Weights of a small mixture-of-experts language model, trained from scratch on English Wikipedia: 480 SwiGLU neurons an expert, a softmax router.
Below are experts of layer 7 (counted from 0) of a mixture-of-experts language model. Rows are named gate (a neuron's input weights, with its number), up (a neuron's input weights, with its number) and show model dimensions 64-127. Each number is 500 + 50 x the weight over its row's rms, rounded and kept within 0 to 999. Numbers have three digits each.
Before each expert's rows: "comes after" lists some tokens at least twice as common just before its tokens as in all text; "mostly gets" lists some tokens that are sent to it at least half of the time. This comes from a sample of Wikipedia text that the model never trained on. Tokens count by the router's weight.

# expert 1
comes after: ",", ".", " |\n", ".\n\n", ")", " It"
mostly gets: " was", " were", " is", " are", " been", " be"
gate0:509560486472595508517568399545483499454368405506463451484500489566419537653560483602487564515504502579456543515528514428515524420567478549505533506495563521461484532479560488437474589490472521
up0:524503461504501546434570442547519515419486539441564401539463412468444496562505474542517511581443509549486470528520456493500493420522515531533469593509534491474492510505587501429602542525440491
gate1:550526550506490448507477538490449521581522559541459578465426549486501526541524514593500446421430449490589510524551512527532495490426510540469581543518374502482520567449546433439553378532450542
up1:455513409458473468522468450518531470574444431534530422461499493471609538539561487364492529530485552577457445492476405515480564491542495413530416469459620533548531552502431592528462566444470482
gate2:611502465501513580587599551447467522563489449520493465422485437486468504496424587524472505496511452475542470546491559472506535473498502478408463555449474491476459466520474523527485578569429441
up2:628552460494531500576482480536617497545570455572588477517532550516577530535546548568562477532556518561462405498462526427426550508537519541520494543515379610501505472456439541575515652537472514
gate3:453508529514494465535499418511567536479491507460530458491476484467467516410463420505485516491523432485509535612536384551557508516499526608552572515433548578436433500450532439582519536463512536
up3:397596463510516422561487439535496558594508526464438449472493575529508522444474462525527484483487394457414495631541437566538529595487584520554553524415539500551398406405518471518491537471449456
gate4:422454500594456506529534457522441503468483512499475547572536524568526460434519478554525461598486404506479575547442563533564553496521419557611547463471512546468452619604501493564489581464411495
up4:451493538650470521572578458466458450542483505518427571604572491590535505418518420616512537552486427550472563548428563490559501515487440494525408450541497463447438563522415573511527523468466550
gate5:533496476493472452479464527418584512493538522516436428444472471482505491534451501422489579466524567493454452452476515452458536487526507487459544488439480514516479521509456522529445461506563487
up5:535538483484599465482532533483510476557565574465572441506544492413547453497524597379450542413520598476484503565487464485510473543536493603490566474512500505475508545498457545525476481550563513
gate6:505480554485560532578538464491415538469545549540467564529487470480462421455594526514530465484506507493601437498530444537546531378476525498568523430551505523569457578492557576475537554573496483
up6:549493429540431455408528539497596490492449501505519423494459510515492522558487525469418531456434500499442505543500563520473442572522486481450495569387507517463591488436488418571493443549528500
gate7:430420511493526505591489409484475454560532459521513466414497544513425516498545474567552522484485502449429474548509479532448519425503489403589474543446518507546615351526441457498502511439400499
up7:435485590547464417488507553474501517546456502523440536602475476503515583556586538548511477523418491509495605474467510572443449580488467534536497502461463526485434507518383497512507492406527548
gate8:483577560464557592523447427479522439480419486431516519522481471486433407509482498482501497499404420517497430529534552523499431496523505424488571430491551512510442557454496591496561560480472420
up8:491555474427538575482452459513540431438467525423518523568484541450449384468472508505473566570497448468518509436543467490505440486543439439495466398528475488572445583501551560482539581483507447
gate9:510457528442566543578523585528416458440523515517582468457613482569420448453564505491491566515501503544466500467432495524454469486468562477429482403417501457462574423443568486472491427424537427
up9:463455446536544531506595454488487588448449471542535491551517417538530424550440555524480465535447505415522506468528510412551554451550510515591534474462505418469477475412479563461525527464479443

# expert 11
comes after: "==", "\n\n", "-", "===", " =\n\n", "\n"
mostly gets: " \"", "Personal", " '", "Career", " Preceded", " Succeeded"
gate0:413443533527575540502463533421433467383455506549452502435560472510528501376472473456522576451520502495476461528456539571498532455564476478548444563471512528469528551442559491566542497587660523
up0:575446466572573490463491407324457508560458554547487503509523532467515501475521402584560451551516482465394504519490481522503421460469469487517470491551525474445580452538573546624484459470564595
gate1:482531474494469487446519462484573540509553536564516432571430487506505484543520488521564456538491511444450566484487472546539405582524435561474460508513563558440450518525490559542529505544481529
up1:455575530474466507428546478529523556520579596510554483598413523495555462501492492616595516493471546482440596462630418530441449569456410572504462447526461567526472514442389455462490479520470500
gate2:516511450457475433530592554425493519447499398451571500562490601418463519527504470470416516479466555549414513581535520508492493501558469539459608469510435560538546522514464457435457467481547515
up2:437477512503558533561427444528549430529550530513416513466497429452414541478498546574551498549491475501552499500527493503525584595506441515517419468534600435418459525380518464557468540478496486
gate3:544563354520525502533500522427528539520434520429507551524573587502528485513583435624433538499499549491514446503502536585598487513567523517592486530534600470510633486518514497445562424465485587
up3:478428515510527425436500477443459515527471529494480411485509573512503467576555453536535509538599451465551517519547480541529474548553546479658502541489663477491524462436484564530505487495448410
gate4:490454437452532415488546502520563460503521408513520486458550556465476523486548495498476499565529519496421530417456583457558575447434522525437509501506568564505472397597496467556513503539381452
up4:475496466487470499426475464439427541582448534514476560599472431618496511519558451481560471488502479434562631530547506492528519469478476505427583527500468428492538528547519503507494464574535511
gate5:482562639358489455461557505488548468599471548506459547442482539475493493540480528558545449486503483582453509543479454532462578506490511501512552459482465489578561587535461523551497493506506468
up5:396587497392505485560541603496515423408468552504523625454497564490399467532508507554493512504525480523505535512472561487422523438430554587476488518559475442478394454552463472508470492426436447
gate6:504511561514535482465487409499570391536586481488420465448529552453535509468448527488522553531478489443556492453464543440439470479501445477439469554575491524508537431444454502498522546407554432
up6:499477510408483481513502487487534442474558490525502469479523577467596493528486544457566508552523555409561476483485560540501518503507543504505481522552544486477503450421417515496466499411445415
gate7:504480449511466508467536509512489552426556413551596440596503520441554502526460465498430595484639458495498503487605423411454479462467453536494525485480474534529415524555470506429537459555484513
up7:576553514485628434513523526468523487531531539491425524535563481562590533466529559438457482511447516548527518522526651506490533555488551503499533533450548470461512444466498466528589514400524505
gate8:515458461484469548510521470549499506454501420583510438560511489388505447453487476548571482545477437522486420491523475573491464497441484574556489536523523547512574510499484568489477606471474504
up8:497474500453516485495415526541547525461462584524604623548503418466460548488503495570470496470487547471441478554515475588537503593484446484518444494479528432553458501435476508555502539616507528
gate9:469460419476530490531585538476498452518538460428494517521558506471530475475505516472514504492555414611608583550508414433487549512461521515473499508497514432507480551607598519425615419440521469
up9:543524511460534515519502540444525382424487523453542541559472425449503462435453523528494486514524432596591557531534447517465556520517553520410507437509561559529455500621545544546548389452484494

# expert 3
comes after: " |", "|", ";", ":", " in", " /"
mostly gets: " ", " (", " $", " [", "(", "_{"
gate0:499406515474386489484538474490469541544466463539575438519500513440517520530502510512537570463444496408409506470439507471469550453552495543604543502544477535522555509453506515488506513491511466
up0:539438551481378467491520473421478492575492455588542532498487512463468539547453472482579541476467412438427487458441483499471569390575503530572582524525525490547488451453542529475486482535529504
gate1:494572399517490577556470542514516495504578509450470483556529501458508484455553521465434482465468514423536537489531571556526456350651513514475505441497495495390511432503510566411518457430447502
up1:512532606499596483495455434514467548459483539533372591504435511595435440576449430459505444543528471507504475489511535521492511566454494541514492527537488566469528523459540384561513484439504538
gate2:427470493484570559509426512585556500520390431529448461386472520426481481484578481446418566527421459555593526442469424527410526541590556469501450476526460572499555431478540489532435456477489498
up2:480480532554562472545487523543543519523488390450508454397491512547510437513622437538487454509440472577585550521492467552420638507533555432452486477563511508483466438567533523466489458459560490
gate3:490462443484556422539573549506490505683607497597531489512561444435504478417526444501525469556558566465482465460440470492449537551546556474446502475611477581526530511544514512523378532480542489
up3:510542591519444562473489426424593498490439480390566567473432460519522579448401458398483484480508487586552450585482406567511508479413555553527549570622535518470496428470457509509570470539488461
gate4:558507475460574516544508475442480441496509413486552490558533401534532447526485475435482552410530561461507566480491532486465637507601576427592531535531417505454496466419487517472503488516503556
up4:582513464483493533477512474431491488432493549479537502511507382506500480513430532440496517462475532485510585476536527472480559566577455520588459488513454515459482459471394454458549463459548517
gate5:522549443530540596479564454502475445521560389507504461526487564550387426535415480527440495541488501490565475490606625569515521523474468521607514544485542459534548446493559521514561432480508497
up5:423528405542608586493520497519504459520544484495563477498507559493484446467448454517474480614518481391512521520575583515493555573328534506489492426456457481472426471487448513438516444425477586
gate6:542458470420587590540574558516429549497450448520507404408485540535578490623456515495495590548486522412521583534474607442455564506469569591474502443424520501475595426521507504472471494506463490
up6:499574496505432395461443499464528454497576528510442592523439446520465521481486451464488462435504435564553486559526473522542399526513491340513487445621539497406401592425437497480510529511511454
gate7:589565574508485477631498553490535567577554492480485418403523621478562557537526443492510449483421552466524522571390440508564533515420481489437531506526393506475557543505467544449509531532421485
up7:531556556523568532557480537469498540598500462471463419467501616486526526538490452465567441500463505453525570530407520559500491487498525455446483516529487479516494531453432541411481538468429481
gate8:564492546485476476548573606379505496486467458487450460497474491511509572470491513528490488494530421588490452549512480460503537595499490506510528560499461512476623474536571433515504420449405471
up8:474542390433523500417462504497447480520517492467597528512501527454488424449410509501438530490442512494546483510475549512629437520542550562487445494403534563608476465512482544497469511554512501
gate9:579636488489538460519452457457525389456495543484510498442507510520495481516555513448468549531549494462489483480513534407598529566462568471497393459564522563481543492453525478524518548565526450
up9:522562511519536409534462401359540438483444502452504547532494504500459454536567542415547476511532475450532549504516524456557508547469537436499395488554526521479530499563473477536465522526506447

# expert 8
comes after: "\n", "3", "6", "4", "7", "5"
mostly gets: ".", ".\n\n", ").", ".\n", "\",", ".\""
gate0:625462578447507522505530524533421483467515593549586509489346414533518465426479464529460522598386511531484521442475484499444503493589419508420478497531502469500479551486509435503450468509512475
up0:543582514531539522494484560474499483510538365447486530491585553455488600530454454532488497437468490465562532635568506410538498525512555554495640547529541486564441504518512436441468558415608414
gate1:502569502505454521396461453526467456455467449557446434465469521382476466496566509419526522431431509504562491458501595525510387431549462459511460451501494546533524554500530548429453573458431515
up1:516474459484525454494520526466505523505570523486488556470482428526469482517488554411546539539404479586501425470401512370567511528513533420489516524478503496470418538525438498499505429498632518
gate2:437546524461529464522548515437480471524527439529436460490515541505458524537535471504484565512478531498540549510511513495503573518508456472546631447357424539475371520588513548458512497525463401
up2:447525487542435503454441508518525588464412617497506493481439485614547612504509521512463498505573492415495494525536541530474481428482583464513520422466484459528462595458519493443522538511553508
gate3:548496483545390488446526560463493504512522558593491464418418454429452542430448605428414454555518524546494503504492529398445515539568464469546474469497503623552517528551473561555499559479420470
up3:537510578498487461541547514537492583425522385583435436492459489569432531616529533491505457395588493587508477514498518354527533451571489510511551471538449576591415502482444521493494505482433476
gate4:486467573596547491531564537456472470631526540464502487539532585529389496492494541547499655545486504522502541503470464528383459493465471532474476415491513520434534513436573465487506448543501463
up4:465500606490533503601515510470474432619513505482476556498559578522432411491483469552457620568499505438534446529434399481570515444513490438502497485487553524446539512488440492466501523582561470
gate5:563511524527417547548509474462542494528481623499469503429510447429543476564542503441526575480515516570442472536440536542543479491528427438491510488389514523438510475396464566458546464505480553
up5:544492558550445524561462535445528383495537676455513475440467521446619547570527464464458506524546407543503488496427566550466545420486391435522505423501432563466459537476508475503493575430487536
gate6:590536517455577422451494424522478423441486487567516573555583548509521410420523512475560478547444550411542463500559460490576500531441565502423607522493439507498534489434442535514592493490456385
up6:551579522487501507493486465482508447467484483528436526518554558499541489478475531507585479503526459449564458534580464455508426521368570435387561484572473481463461526482433543418543557488467468
gate7:510478526589510486491474424502473455568512547575513422488522515576501424427365476518496507573484506457497551568448502556497524603486457456525545545499509463469488543561650500634499517457533522
up7:512465591549413512541599483432586379534571616471497452462480537539540461518488486569564549589576499518502498524555483464494503551587550526470523527563507584509597461539536523480535499399433543
gate8:463577459513442593548521517494474527470427456489578549426478486578475485554439494596511443417540464496583582507422556477503540514538527505485509466511475431410564567552499511407527532496527498
up8:510527485458456572505509509459492572509424544454536536448406567509514527451486454546447467439501457459467522506472527521442494435595560561525545545496588628511452538560481433452499517567469566
gate9:475475526536469513623506460515498529524491594502499517481475461510561540493423517474537510552595437406442492590466470446476408507522498484489492534494438505493520435429423447478503476514533500
up9:513641501438500543400526536537524534529427382526482517567455477496458448451531469456490493464473532543528543502455509490509537404484555530461546601524547542568530541470548539595525527437460471

# expert 10
comes after: " the", " a", " his", "'s", " The", " their"
mostly gets: " family", " year", " years", " film", " species", " game"
gate0:487538553394502435467539531478540574382507484533468551515513479461423531437491467529536543566450621446456399523564408498450508499536525550351533473514493572535551458452517515531487503475519455
up0:513462365566523554479469550462434480594510549411535490401429538527538504525501498491532479442524447549530556449474581487469409538506496487555517489479495535433469460518599556397496562603489541
gate1:466548647503499566526505547505467449463496560568456600508476534469578567487510389418515537567443536544480500558482502535545418571448449503441482561405478495551509499441587469511550531482544466
up1:414489437521568578450456477556487466536489512443518499452512449487416501449484534480508464548440480516508540437534476433549517442483529436445439506443532423566540424497573517517550418555544481
gate2:514493515381473594502617479459533523531419521515560565549557433486499602460416434444488517541524459616502490438535509559508493402525457602462489496515524496516492540508537567425502519524556429
up2:576478524509541443555616445524463465496538524530398547523534431424554491507603516611465555495466467518511477380472457472553468451535414545501526444507439522463557462551535614524464530458551437
gate3:466565504591496513533544448504370534483563534438414565491531545534558477446454463470479435545631509566497426579534554459532576485459433495538534526402498584483574394527479465559491585539548564
up3:556546489605520382504578555499407511470533526463489536517579569601557551446485512429476427526526545532480453532530585428491557455472473516460487419481540605427456389454564474518462555463536592
gate4:440546557447540468464419411455508512487398464532455529464548448563480541461526501471528506552490489515533387486586449418499556438341495523545537475517535613472481452545450524483513526473551527
up4:511549504513426458355480521490546494467425449484460473457406521498525592522460513419613520454367458500517515511507489452519600505432429465536496508557535474452558484542481537495534535501559490
gate5:569443567509483471561525502542503429497420509493476507560504417483596544477530473562596469520490477446488518458561465487514421507477532530490445514451472495554521369428519526511560592475490474
up5:438520477395543499426445490493529534510467527471452502483431573469456452577498489436460538454484491563528483486410558509544518537519455392455466526530515539448477630621424440569490466525503530
gate6:547484561471472375460522479498516637451525476481446517493495488500473527572510470556518569417508454489515453417533558505449447538360551498443375508476582525417505554426503482576486494417532520
up6:490446457442580485402408499531447411454448511505486518482510559538560364545542536515554341480507565486545586547421541496521450521551581531556547568496488526514563515449604588407501500479512497
gate7:400609489546495491454525601520396443575520468520519497482492433536400524514503459555392527437466503504531465435515571512444424546533583517388440524563555504560403452591511526532523553588567475
up7:460534503486482538444480469558529530472556563532394465421423503586540521513422461398550555573535562499438446555503497516542519469486481474573452533558364478533516528536561484462390499481562471
gate8:470468581482492498432491493493533452463433404536508567548541508512500522436560426535487501546457583502424412525610379504514467453457517541460607464477447565527419524465565442464508534485497499
up8:493480465460505467467512432487473504489539484497430426416457527413538463516519417558523534563539519502503528514414580504506577430490429513557450495529485577437607498442472462540457490458560482
gate9:467545653451541499472532557447442418522496511399496578519545579464531441491467491558468559496511502443487396482521523443494481421520429496494480465518546465469569502422652480517532535513453541
up9:383532504437418493549463538518466489500464504492549558473627514514531481517427515568534538507487478507448385519523517555527475478489466504482514481443562464501532522424525535568494580549477606

# expert 7
comes after: " of", " in", " to", " with", " for", " on"
mostly gets: " a", " the", " an", " The", " his", " its"
gate0:519594486489493573426587531462455506520474468457566497530527545476435541485498398516522499526480545487529502488467554570551480497509552577577487493513601592457487477497578515528528599576516470
up0:476614538417492532416484490537387386481583503405524432557475471505493496488572391532529612460471478504558453530448576463564537543474557518449434495563478406465458466482555482478577538530498481
gate1:430547578447500430481506538618427544496493442513481525445514471507491414484508530430476567434531449443471503524493551608567440605499523557447481478521483491407495422476448573543474440439429488
up1:536492601488526513468449550556527653526531437469485456492506531522469448456486503444458488503473490479578475438467505535535446514436508516503526541493493565449426458493462489465455483475356469
gate2:543494576473563467515533475540548473580530393451516511488539534400494523429539482433460556509559516489486496620476424438572583550372532514576553577396480445432428578506553495532494426544449557
up2:433478424507468452557533517512487584524559535428429395553563444422401508478512473488458510519583475577516492444535539469521490587445455431493602552460448484523511547503527419565499473496533516
gate3:524577535511549411464519524508546518460519390482473500533494520452562565521441435441549592536495565493473444531537496435399549480561538469639477477491512596493499479510565485476545350403529523
up3:497428471483474505537502479516464497587428522479478489603474484516478456433544544502447446531541489437521559494472576535549449485430457449373566489455503455512539521543518571439514609525489488
gate4:489461476524438558419480471525462549451498535538465593419541469455552565522507545612523487520547506479591500574418504440484529514485397494508471505501571483508559557378375479403424545364448482
up4:494518441589440549413543457523506515465549554530519541445541469448564502457524525584555595516579562456572506540495454497417606559527519525544522515533597463516500572463460455409571595430451552
gate5:492413432487510437423567462590476464556476469527425581535521508435428540389405519564387520474472467517424538472583587562461430432514495501484437512491542481552589587469463493510468590495419511
up5:531501484483443477468516453469537525507485441445444525504580499527501489427483531558468565449467506418503545547549502554368468427519437493566491463577494503441577505503354631539493438488516561
gate6:537509499451506488543515522452386533497501464406551517582537465538493456547560438477463483507504477490547440416441486614408629370555579550436534434488484572513575511522495464452613454477511524
up6:430470467459466464488564540430500541598499458454446519553576598517549468555472526492530555517472427552465452537351525591473509422577475554561582485456474496498472488572555501492445453461559495
gate7:532473531475401518479517538525416543482497640543569541531461497489503580516502388561466400414591473490555410500542384503517513530480477589506514469507546544514554512578505514513622549543493523
up7:542527507441479556457465484525492443488540537510444417501525470485446584505434464473412504519543458445460445498523478579550443466424566476539515502554450479515451474543536458515543470521414507
gate8:474478528551459584462542436465607537501488517512429444499566523407480551466467528576579553480536475506502575504502483464526567487583601436639454424542495536531485434443484482499566404437493440
up8:540471507489516494551424514524536510477493451501388436458594443431482450557512465509510550441517482545486592504503519465630577511465445443535487499574510551459524402377496528424526412443508592
gate9:552530570507616539478499510512500433550540515434458508518461421556514456590535427511427408426532466592529453392464498479442520533523442548414562478513461547526473629454392514512430563478488496
up9:538526493495571532499441486482464362557498442457487478461544423496481570568489411497450395394516454519512424521435557470508484532484427568411512504562535549496448587448524556441474562510546506

# expert 9
comes after: " |", "-", "|", " National", " World", " •"
mostly gets: " City", " League", " County", " University", " Total", " Cup"
gate0:572448481467568562545570479562496586520561484495655478446456508461582418521464538525537492484485572460523420492545489575564489447414510489474528553453417440496568559492534505512434523458451586
up0:439389517566514481559579448529567542504484565649591564497418510487497504550482475568564455493494539533502513527452493434515474502576457559514527518459519431467542494529501562483427491467536530
gate1:503550570441498579529488571533424577458535475510479580608491413457454458490392493509502491538521450493574376515541434499429610537607562480476478471517530416558573367442517463540441503416596441
up1:515521513560487422540405468478524481496486467432525425389522560408569469479554509564490507460464541504434531480499588554599487529433472553513587573466535527539522538502536543425507497513424482
gate2:534524503493548491494503580562544506557497510464571490537457480481559533506544498567545530541439392515542424522549532589514497548416581544486487548494515605489516433571475467581406465568565521
up2:589439440451496432455497467568518534499515498486556497462592571471571421412456558495426494433538475388403463554422447500523582502509428568476508514446482363506470522535523503466441504428483452
gate3:482512512478574414570468457502560570534402494524491469459475440543456519558373491493398469431531474520550554493529505443604430380581511557519491452420536468512633446552450523495470485560487460
up3:444384518459544483534488571491533432493449508467417503528556456548370559516519468495471481404487461585475556451518495391513439497508509559446600509468402524475554475439520555501535542515538450
gate4:385466402575480618497502465517516533485528557484532484528430571432476469478464530527527491426503598429539591562532484563478515551551531604594540581503489453371481516500516520555484503467438544
up4:468469425476503478484501542547439536492470493568523494470506490431407525490457466546538408537515447611541559454475466502492507461418467476496502514481512528606578568462562486473573540467553463
gate5:538553500524547600591460483525533542526409518556452486549436457609566517491490485507449444541444499419559560526602549536532542441536523551561500546523492457592489610415523488440501397542466444
up5:570489482559614625493475380555524499509406521538497499571533493518550513491507553555435438563480594466438461509547486433531520450514508412625531561524554447509429536530548506515439419564480529
gate6:548476493530509490489521523497475537549440512489446591571559472548538533412486464445485504571474506429493452484479390515455545594474490579439563499572524460483584493522467444516450519453477637
up6:462455415598595409481425462446504444542534524474529462534459524479545452465528463455414532533532603610531408442562451579587518406372473549500477427474508569524455475478572581521417514478559473
gate7:441501303467455460533542477575476520524440476468447496509410519573562560537482499501560502436472548586437523363508485443466470458495506484472534487499510492544498477655495417503541404537448423
up7:445484480576422521445469490464617576390466596556455542483506532531485477526508423503569421533377456588475572608484534545585526501501518496500452514553564520599502509482404562411472456500473498
gate8:549537466489608487520497488534513517519491455512451486528461532501524396445491402464445441500472568509545558469445469456621501513528571483478528507458475554557566489480394524572483538515395466
up8:524536497510559536535473475546449564486495493471439459524487498543528539425520462485512473466477567568512518467473369441562535480526473580527477489428544566562519448434502527525401595429478508
gate9:466513501490538500434447468436460580406522513529559602428504508482538569471485493503423506507551489445495522548444569520396463485500340474461520482431514506350545529596505466513436522505556414
up9:421502557487554503496517504528521466417455505361502559499506521408545515479448425430505447533526544465502455438460453464572463563484485504500567505579526450481452517578501451617451442560395494

# expert 5
comes after: "0", "2", "1", "9", "8", "7"
mostly gets: " million", " mm", " billion", " cm", " kg", "–present"
gate0:504473456496546431510500512481510505515400534498576450539479546524363625503576498475557461505464461522525516595593493526465570475446493509385440450472535458480541532540516478565554435360559586
up0:505468447527498525464518406496505493496567474507409560462505495498541471447455524555533504457534590463475477441427444423567540468492493617589522529538507530518489528381522518433501507537498401
gate1:592500603477436587465479459478535486605475481549539429556386497523522439503478486499531511535565654506448528528492436430446452473407489527470529571479493539552553546585436475492560552545522487
up1:565411565497385542473579537520442500586432431489505433546550490553542451514483517418511559510536554442444483489427463428462489533413520522510528555453453416577494466488443463505557525477498431
gate2:471523428487549523383448356488372561524526518543546545515451443538561453486501438567442530538544481553431470508523467579534488526519465430395526537491488448436549432485506494451520558529481595
up2:504478521514502489510557575511498515499500512481467479610533500561537523515451564522482462469486506519574472525509515491504428416519516531513419460505521577544430515530583500541570527504592434
gate3:469451527554479581390467459486425523484418502520470487444507507495484591437568542511551506385553509473468448450552490514491449550512548524539535470491503488500542502462461544487529558494519495
up3:578485511505451491447522482570412459527506409478417450521517429487431533532382469588438538486460662475592524504516490447524586522418490484495410427514480502496592584455570568424518540447507517
gate4:445417584589464488492481429569584531445548475431491503541514495554536510577406490544474516445539488454505480522523564477531509574501401483508484581548513523470386472471541374497371460406374487
up4:480472550514500569557520501536484505464566519436506498551419406512507462526486488480495461490503502517489586553492507423471493525468465557457521583595568520460462478514533424462392497361496522
gate5:563462490449412561435351454379482503475456468500468483572454486528494475418440461475558554517554527438473579587546451621537418486488432441516547528573583424495552532578525527482530436522454471
up5:412534458548516466551602524629526528476599490457509455452505460539492484533531596475428456482461499552519454426409546373478488488508519585476477513427504478521397449447484459507452562498535521
gate6:477508473527555490522509562486522539462520422458480473534427552519546575525554516417428484488471388470506450504497499397482409496493502521347453503501472540549439512453561578421517511448498510
up6:522421455550505573528480530486533562500503494533481625534581568467524419483534519491487525503531621488491468501606509514476542473484546444621505494392480466558523437458545469514585425561580502
gate7:521550532559508500503528513416551532441485505569503561577436430554388436481587595537561467524550447459476522460474419522552573531530588580492547404567440563451501413492583555445587543432504436
up7:444512492556591463478434430544527517460583517467552579488501477632504490489565476566556480477462507529483447457476381456532541545481545583397608505526468575494511553514547523528459509480560473
gate8:394417537521514426509504493549545469431531475516548500537494517410488459457506500395494552513447477501444421480490482495479529539498538404564562516464558463577468548515542561497524532575521452
up8:458439539480570429557515441572539471406420425497529466476500542488509536501461456438429536582422542495453470523573559558527498443490509390530531501456462530561482477545572458445551568579433473
gate9:433509512507490547522508474451526475467470424518556418467547453565526501535478544481457535494492482530560543483474566429513540429430530487541539425470409638487560547490458430419572638525565523
up9:580509453505508524501545472536466538506541579505423549508502476431463493462472525601552430506544508543534431535516437561450467592521483441493490520515571389436442498580503573533546463493342491

# expert 0
comes after: " ", "1", " (", "2", "–", " $"
mostly gets: " Townsend", "1", "2", "9", " Cyprus"
gate0:464479508520539480594492470385443506569447460526540509498611528486552468435460543507427520507383483519497505486436479493489549550548469417480443517409510463468625495535519512476482529515511510
up0:536455475472492527440499580570504573554488455542456521525527532455553539528535450540465506535553495510482591519589507545544385432543470402574591481517436386511612450496485513379508435520490517
gate1:437492533490466480486565475512585518512428383490518535460506529566484441473483507676581619508527528536517465482616522541579448561513408561507451510412573515500468530579492536424453525480651600
up1:399511572525496573512496443475511488436446486390486520467444533419493440523522556558564514497471485460526498483498534456528366459511393544571445560493500438511387559473497498598413515508445507
gate2:508533482480463463462523529542499554460553571564410433457476542536489491560536507475472519530451471449559537607488423482517412485477460474515516404449430486409523484515508388553498587562454466
up2:454492558470595438513541511501560417565441377544526516619533438485512573445483506500563439469483549505541408482553471420443578411580504506487527634517560520546480547562519546498525446462441444
gate3:557493561439494512583476500531412552458521481542540489494481457475577451614534489538456558500427541547469560562458444425513466497510519503505544486510468540473605519395498448497382523459506583
up3:427508543451467532449507420508509502534461537449539573554479469355607514522455550535436468580549419497491458422539533478454560543564433395447391566565520491575400596598470553473501458478514437
gate4:530551413501480611491533612549495450540380523519479441500515520504538501506499487528519487487501514423532484560495457486575435461443496534543411485519461520507474590458582450500476465560404500
up4:587490471494484603480544576464478486470479479483480514535470465522593469494487522480530556531480506424530532529448489496531515466546517529548410542543506488492538518424506569530457477535454481
gate5:490523501468410519408392434511456549438493538541427581578558408608519474361509480497462510409498525499412465427625513439564493505480548498440575506507537557460498471492440486523532562516499468
up5:577565474573676512596632563547485469456484468440445486510485602428456535592505431567520483539575450526497460463499473570442533516522478466521407444494455421506536572504536490390562448544503468
gate6:457477475496533558519436655558427462403529497526462379430500516496452516453441457494454482485511425417437464516446526567473489435546470457465520419515452473527492536574445490462573585482448605
up6:520617481511491506461505453519453569456486481437435465462478485523477554578460451500571544527449441516478476544532527497526577599441565538474410516509497517505458530430460508467384452468474504
gate7:488431486464462550488524520504484498510450481544536542502565505517493570483468448582491498447533506439519494474513509456420515516406533458525523500475592522411521609570542402471497426482506523
up7:476469499499444428535424554493480433444506458518440531490435580429471420478459523435475444505493477563492528541522460545499585564594515579571473587543482523581435415423479475551525526458439440
gate8:518579463551524543489449455472377520532380481478576561435462534513522492503442469565501546459433504513446517466492499538463611513610514501435441515565577474515527478517476472584400542462513477
up8:656607499540469515483418462508412510565449477508479506454474524516522465571476463518455494436401551486436545545487510477497578529586529503468455514512569470526546453524502481530411564528455446
gate9:559578497587462480459540518539515507556415466558473555457564426506491475515486526545477414424473522479458484513449536530485508452458437504496566522531374520491478449513491470417525428523553488
up9:514553540534513502436546495507489446577544426529423503518454430555443510519546513499459603465507399540425488428475429492530528441463484561526522479475458492461481590517546446548532488498541507